Weights of a small mixture-of-experts language model, trained from scratch on English Wikipedia.
Size: 14 layers, width 320, vocabulary 2048, 63.7M parameters.
Experts: 64 squared ReLU neurons an expert, a softmax router.
Training: a variant of Adam for the experts, 656M tokens.
Below are experts of layer 2 (counted from 0) of a mixture-of-experts language model. Rows are named router (the router's row for the expert), down (a neuron's output weights, with its number) and show model dimensions 0-159. Each number is 128 + 32 x the weight over its row's rms, rounded and kept within 0 to 255.
Before each expert's rows: "comes before" lists some tokens at least twice as common just after its tokens as in all text. This comes from a sample of Wikipedia text that the model never trained on. Tokens count by the router's weight.

# expert 89
comes before: " |", ",", ".", ")", ";", "–"
router [107 136  70 170  92  74 138  96 136 131 119 169 109 124 167 114 138  78 168 119 130 150 167 132 117  92 147 107 103 147 136 136 123  91 106 152 179 164 144  94 158 142 107 103 112 131 139 151  65 100 103 150  84 149  90 145 106 164 139 140  94 139 140 107  72 143 130 114 112 110 169 105  61 203  96 110 169 109 166 111 200 109 137 116 154 148 149 124  97 153 195  87 184 138 109 126 157 144  70 122 109 135 158  86 111 150 133 169 150 152 106 198  57  93 136  71  89 147 138 135 163 106 122 112 169 233 116 121 116 132 156 143 103 147 102 125 107 186 148  95  90 114 123 125 110 164 113 117  93 111 112 105 146 121  88 170  61 112  47 215]
down0 [110 126 169 103 173 137 118 115 194 141  94 127 144  86 142 122 135 129 148  92 139 165 204 110 149  99  96 125 136 147 182 175 104 165 114 132  70 130 151  74 151 173 116 126  96 103 181 112 135  85 136 146 134  81  61 142 101  98 110 194 173 158 106 120  82 143 152 111 125 167 143 103 181  73 104 112  74 174 166 136 149 157  84 116 125 133  88 155 144 162 145  91 130 116 134 137 117 151 134  85 144 118 149 144  92 141 134 135 120 190 159  94 110 136 176 128 102 101  91  91 142 105 213 116 165 126  98  75 186 143 130 171 186 115 124 108  92 157 130 103  71 102 128 117 125 135 143 101 142 183  84 114 134 176 122 184 116 155 200 106]

# expert 71
comes before: "\n", "-", " The", " by", " to", " in"
router [101 127  78 110  94  96 132 163  80 130 102 142 174  84 152 203 141 137 138 119 124 133 188 189 122 108 141 168 103 155 125 139 119 103 148 146 133 149 178 126 148 114  85 127 129 135 124  88 111  73  76 151 103 106 122 134 133 145 148 132  81  78  84 150  83  95  85 104  99 106 155  97  59 173  98 173 141 127 122 104 178 140 209 105 115  66 124 113 142  92  98  74 115 164 135  86 190 159 121 102  95 170 111 108 173  80 178 187 113 142 138 127 112 112 112  79 147 114 148 111  95 152 107 123 148 146 117 111 155 150 102 137  97 155  88 142 180 179 126  99  65  53 173 129  98 125 170 115 134 118 117 102 160  88  83 165  64 168 106 163]
down0 [173 115 118 121 134 156 141 150  57 124  93 110 213 165  39 183 160 135 147 142 125 153  88 128 139  36 122 161 207 120 153  76 189 159 171 133 138 141 185  96 123 154 131  91 163 139 158 113 106 111 187 129 152  99  95 162 163 154 111 159  99 148 109 177 115 113 141 104 115 161  82 147 113 120 142 119  89 111 114  54 121 144 150 158  90  92 122 132  92 138 112 194 145 151  58 201  86 144 110 144  71 145 183  87  38 132  93 149 188 134 173  79 135 181  89 123 122 110 123 108  98 125 177 150 149 127 180 126 124 193 132  92 168 115  79 110 142 142 132  87 161 121 145 111 126 178 132  86 127 156  90 115 110 128  98 128 162 144 159 134]

# expert 65
comes before: "|", "-", "\n", "==", "===", "The"
router [ 68 218 104 105 106 129 103 159 108 141 134 124 138 144 159 155 128  93 167 129 123 158 136 147 111 138 104  92  84 167 138 144 122 105 142 117 126 150 122 123 156 131 159 123 100 160 184 117  90  63 123 106 125 133 130 149 126 135 170  86  94  92 168  71 109 124  75 107  97 111 179 125 107 164  90 148 145  98 149  99 195 138 145  94 114 117  77 119 151 105 160 115 127 161  74  78 143 169  86 113  84 163 155 124 124 117 157 167 118 128 118 200  99  81  75 162  97 109 121 114  89 148  87  79 101 154 119 106 128 119  48 149  68 180  90 184 136 170  71 110 111 126 133  94 146 117 147  82 147 132 139  90 146  84 139 156  55 151 126 160]
down0 [ 65  89 144 165 105 112  86 142 100  87 140 166 174 124 144 121 181 120  90  91  88 168 155 106 114  89 106 151 148 138 208  85 110 184 155 119 121 111  75  89 152 132 111  67 130 164 120 126 178 159 157 151 113 125 110  80  92 126 145 163 191 172 111  61  95 155 150 130 123 130 143 199 166 101 154 135 199 131  65 178 178 125 151 126 179 152 128  95 148 166 123  97 108 162 105 112 153  99 120 138 175  73  99 132 172 142 158 132  80 180 111 119 105  95 157 107 112 171 102 105 134 101 125 109  99 131 144 178  61 126 143 122  66 145 160 144 117 130 113 106 135  95 174  95 192 121 135 112 147 145  55  98 154 148 136 102 103  96 161 153]

# expert 14
comes before: "s", ",", " of", " to", " and", " in"
router [162 160 111 151 120 111 129 124 100 119 143 135 142 151 143 142 103 133 129 119  94 138 178 199 118  85 149 103 119 147 117 156 120  86 113 132 147 153 161 123 107 169  79 133 154 132 173 146 117  56  77 148  78 163 131  91 100 151 187 110 101  90 132 119 132  63 121 156 134 115 140 123  84 186 127 145 189  97 121 122 156  97 114 121  82  87 149 150 147 130 167 100 138  94 117  93 146 113  93  80 106 120 178 131 127  71 164 173 203 132 158 163 126 118  97 156  81  96  94 144 130 112 120  95 142 122 134 124 154 104 118 172 119 190 121 126 102 135  94  87 124  63 201  76  84 149 179 141 137 150 100  96 151 134 115 172  56 187  68 147]
down0 [116 122 114 124 120 150 115 116 134  79 148  76 149 118 143 118 140 162 140 147 118  78 118 105  94 154 158 117 154  86 171 163 180 149 116 146  92 140 122 109  90 122 156 142 116 133 123  81 132  85 147 146 115 103 143 140 104 109  88 174 150 159 137  86 127 158  94  85 163 125  95 169  98 160  74 119 125 157 103  98 129 225  68 152 121 141 164 165 195 108 125 198 112 167 103 118 133 159  95 177 134 138 111 163 142 194 148 139  75 113 125 154 130 109 188 162 156 114  99 190 132 188  80 163 112 103 136 162 103 184 132 141 150 116 146 153 138 120 171 151  50 139 135 151 110  88 128 119 166 115 109 183 117 119  97 102 110  96 124  73]

# expert 64
comes before: "\n", "|", "-", "==", " The", "The"
router [109 136  94 121 123 101  88 179 124 157  90 148 113 179 155 141 121 104 153 136 105 128 197 174 116 116 156 168  94 155 142 144 161  83 133 139 219 119 156  75 133 194  73  99 128 138 153 144 116  93 122 159 106  74 108 138 111 161 138 119 109 105 132 104  78  71  97  87 144  70 154 137  96 160 108 146 115  72 133  97 126 121 194 101  80  96  94 137 120 126 138 108  96 162  87 113 156 172  83  71  73 180 136 101 139 104 161 164 180 180 169 169 115 119  77 145  70 105  91 110 112 147  92  36 158 148 103 103 174 125 116 173  74 170 117 132  88 137  89 114  64 113 144  84  99 128 147  85 111 204  90  92 180 119  61 152 123 156  67 160]
down0 [ 80  83 145 103 153 110 150 172 111 170  89 151 138 177 145 104 178 175 164 101  49 153  91 116 107  87 124 108 136 160 149 136 183 128 164  95 166 140 152 106 103 148 105 117 105 157 176 169 132 144 152 111  49 182 179 127 119 109 194 150  74 195 111 111 126 162 157 157 132 149 146 162 122 167 164  94  88 101 119 137 148 167 104 132 141  78 154 145 181 141 101 118 174 115 120 102 159 102 101 156 161 178  78  88 166 124 113 164 157 157 148 183 101 106 107 150 173 150 176  86 190 144 146 166 142 110 102 179 157  86 151  90  87 177  99 157  79 120 161 148 144 155 180 131 124 138  92 161 159 136  83 130 174  64 184  77  99  73 162 123]

# expert 70
comes before: "\n", " 0", " ", "|", " 1", "-"
router [125 171  69 150 122 123  94 144 109 162  84 192 135 138 160 119 165 105 144 116  99 143 159 139 115  42 161 153 112 160 139 102 116  96 117 187 165 137 111 125 148 154  87  93  66 115 191 116 106 135  74 110  86 109  92 109  95  99 122  61  79 158 154 121  77 134 115  97 128 115 178 190  99  98 112 158  82  86 200 106 132 107 141  90 140 124 123 134  96  64 174  87  86 139  53 124 133 142  74 116 109 136 165 117 154 124 140 131 120 142 144 226 130 117 104 108 118  95  84 118  88 133  81 121 152 165 117  97 169  98  70 211  73 143 161 157 136 173 140 117 132 113 131 107 103 151 144  91  86 106 122  87 181  95 146 158  98 118 115 135]
down0 [116 143 164 173 134 149 101  82 103 111 153 176 148  78 118  57 134  86 111  81 125  39  85 141 164 119  94  63 168 100 132  66 126 163 151 114 118 136 145 103 125  75 111  92 152 106 175 124 109 162 155 146 141 155 174 138  83 140 156 180 178 202 151 168 117 125 131 147 177 103 137 121 157 148 128 118 107  60  98 109  60 108 174  89 141 156 178 143 136 117  53 127 127 144 126 132 112 149 156  70 128 102 114 186 102 116 102 135 136 157 137 140 112  65 167 188 177 170 171 101 198  87 151 109 177  87 164 158 121 140 166 173 129  94 206 105 121 121  63 117 136  34 120 114 158 142 107 147 160 147 130 123 159 118 113 136 124 123 184 196]

# expert 2
comes before: "-", "\n", "|", "ion", "ive", "ress"
router [ 73 139  69 126 106 134  74 147 101 135  85 199 174 126 128 152 149 127 130 111 111 169 182 173  88  92 150 134  62 136 130 174 114  84 107 118 167 152 144  79 163 102 135 138 139 149 154 132 113  99  62 142 101  90  87 103  91 145 136  81  51 109 152  94  90 131 106 126 124 153 162 100  54 148 122 142 104  75 161  83 185 108 128  97 116 102 117 163  89  90 161  81 125 144 114 103 166 179  75 147 117 185 155  87 169 117 144 208 170 160 117 138  86 117 105 104 137  80 116  91  76 150 138 123 153 178  81 108 226 142  85 113  80 111  66 187 122 155 131  80 115  78 157 138 110 133 124  84 107 180  81 130 176 121  80 170  88 122 120 130]
down0 [156 120 117 110 134 171 139 108 111 205 120 157 132 118 150 136 155 161 112 128 151 137 114 170 122 129 100  95  88  85 143  74 140 168 147 165  76 137 128 101  57 157 115 178 144 119 167 152 100 110 136 131 105  65 149 114 177 129 105 168  84 140 148 112 114 106 192 100 125  72 140 175 162 128 147 122 162 125 110 139 103  87 173 153 170  67 168 119 108 120 129 182 143 156  99 149 113 100 151 152  88 150 125 118 105 112 150 156 100  95 105 160 111 161 178 159 141 142 172 149 161 102 153 145 114 105 106 124 173  91 129 149 193 102 174  97 160 135 118 162 194 159 108  93 130 134 152 152 169 161 110 139 176 215  90 132 146 194 111 128]

# expert 39
comes before: "s", "ly", ":", " of", " by", " for"
router [128 179 148 139 101 104 124 182 106 179  70 128 201 116 130 172 160  65 170  82  98 145 169 138  96  79  97 170 128 134 118 137 160  62 112 122 143 161 148  96 141 132  89  84 116 131 165 117 110 110 109 134 104 100 130 108  99 146 136 117 132 149 155 119  67 128 101 112  44  68 140 152 125 115  72 170 131 117 172  85 176 108 157  55 130  95 134 137 159  97 158  89  97 126  71 117 137 177  41 116 116 146 123 151 162 178 160 129 117 134 145 153 114 105 103  83 102 100 110 106  82 132  89  94 144 149  80  96 161  99  74 129 138 194 121 139 118 166 132  96  58 131 168  91 109 154 129  79 126 129 114  82 133  87 124 152 103 123  71 184]
down0 [ 99 183 132 147 116 171 139 119 159 122 135 125 114 113 124 137 174 219 120 153  67 139  96 158 129  72 111  48 154  79  94 102 131 109 143 121 115  60 142 158  72  81 121 106 102 130 137  75 124 107 105  87 105 139 128 127 141  81 146 107 135 138 120 153 122 204 166 176 110 179  67 178  80 172 235 160 117 126 136 117  96 137  86  92 144  90 162 180 163 184 110 113 105 155 151 101 140 206 150 104 165 158 104 159 146 168 137 145 153 112  66 103 191 139  91 123 180 165 117 121 195 112 169 205  57 146 115 139 117 128 146 161 148 148 132 115 148 114 167 125 129 172  88 112 122  60 147 151 156  65 203 146 135 129 116 157 128 152 127 129]

# expert 62
comes before: "-", "\n", "|", "ed", "==", "The"
router [ 86 164  78 166  99 121 108 136  79 143  84 225 173 117 224 152 137 147 130 101 135 170 165 131 103 111 193 129  76 118 135 154  62  63 125 128 168 155 133  84 168 129 145 125  97 135 139 186 101 155  78 162 109  70 125  66 128 157 178  70 139  98 163  95  60 142 115 142 125  87 189 101 110 132  90 135 149 134 150 107 182  95 177 135 161 130  96 146 155 153 169 117 108 162  42 150 118 141  78  64 118 132 159 139  91 135 152 173 108 204 115 173 116  86 117 107  84 125  75 129 121 173  95 103 140 154 124 129 180 154  80 171 108 152 112 170 124 208 149  88 147  86 123  93 119 149 173 127  81 119 158 129 132 113 111 180 100 142  91 154]
down0 [113 118  73 113  92  75 128 140 114  98 185 150 174  87  94 154 154  63 132  56 108 169 149 151 158 139 148 139  87 138 137 107 166 175 147  86 103 110  82 134  99 126  85 125 115 128 111 162 123 153  89 186 134 119 156 155 174 129 134 163  62 128 119 129 164 181 148  99 139 133 169 156 169 165 112  39 128 124 118 161 150 127 141 100 144  78 130 100 119  77 144 169  54 100 113 145 112 106 160 164 124 126  99 135 104 126 174 115  87  81 132 115 140 155 192 128 167 180  62 195 113 108 156 174 118 128 146 157 129 114 180 178 145  90 175 121 124 103 120 154 109 127 158 124 157 120 135 189  78 126 142 173 105  96 148  90 166 126 173 130]

# expert 73
comes before: "ed", " of", "ing", " in", " to", " by"
router [ 97 131 115 118  78 100 129 131  49 134  92 180 118 174 199 139 142 139 114  90 144 144 134 136  92  88 150 108  90 162 147 181 133  79 144  66 148 171 135  50 154 166 114 144 144  79 135 103  94 117 102 137 138 134 108  86  87 116 151 100  82  97 104 113  80  99 133 142  85 154 143 101  72 122  97 151 142  89 209 119 176  50 140 115 118 137 125  97  66  99 127  54 122 134  74 135 133 139 117  82 103 131 129 129 181 137 167 129 165 138 148 128  96  97 109 128 124 103 140 140 120 134  85  97 130 176  91 110 158 112  79 142 106 113  87 164 115 155 106  80  98 100 159 130 132 151 140 123  90  89 110 143 111  98  79 186  87 137 118 164]
down0 [ 61 170 126 137 155 161 198 121 150  86 125 115 192 118 124 107 141 179 134 165 143 114 112 123  72 145 134 117 100  91 103 134 138 105 125 119 134  67 123 110 110 137 144 141 133 148 111  52 140 126 173 140 131 143 164  84 109 106 132 138  19 140 146 132 108 122 172 101 138 123 191 197 113  93 144 178 148 124 147  93 178 142 101 132 180  97 150  57 133 246 107 144 152 109 121 109 140 171 151 143 134 148  82 129 145  52 141 102 131 105 106 124 137 125  70 127  84 145 161 145 113 155 182 115 130 162 125  95 116 124 127  87 108 125 126 172  52 135 161 106 166 125 133 167 155 102 101 134 113 131 137 124 162 104 138 116 137 111 134 156]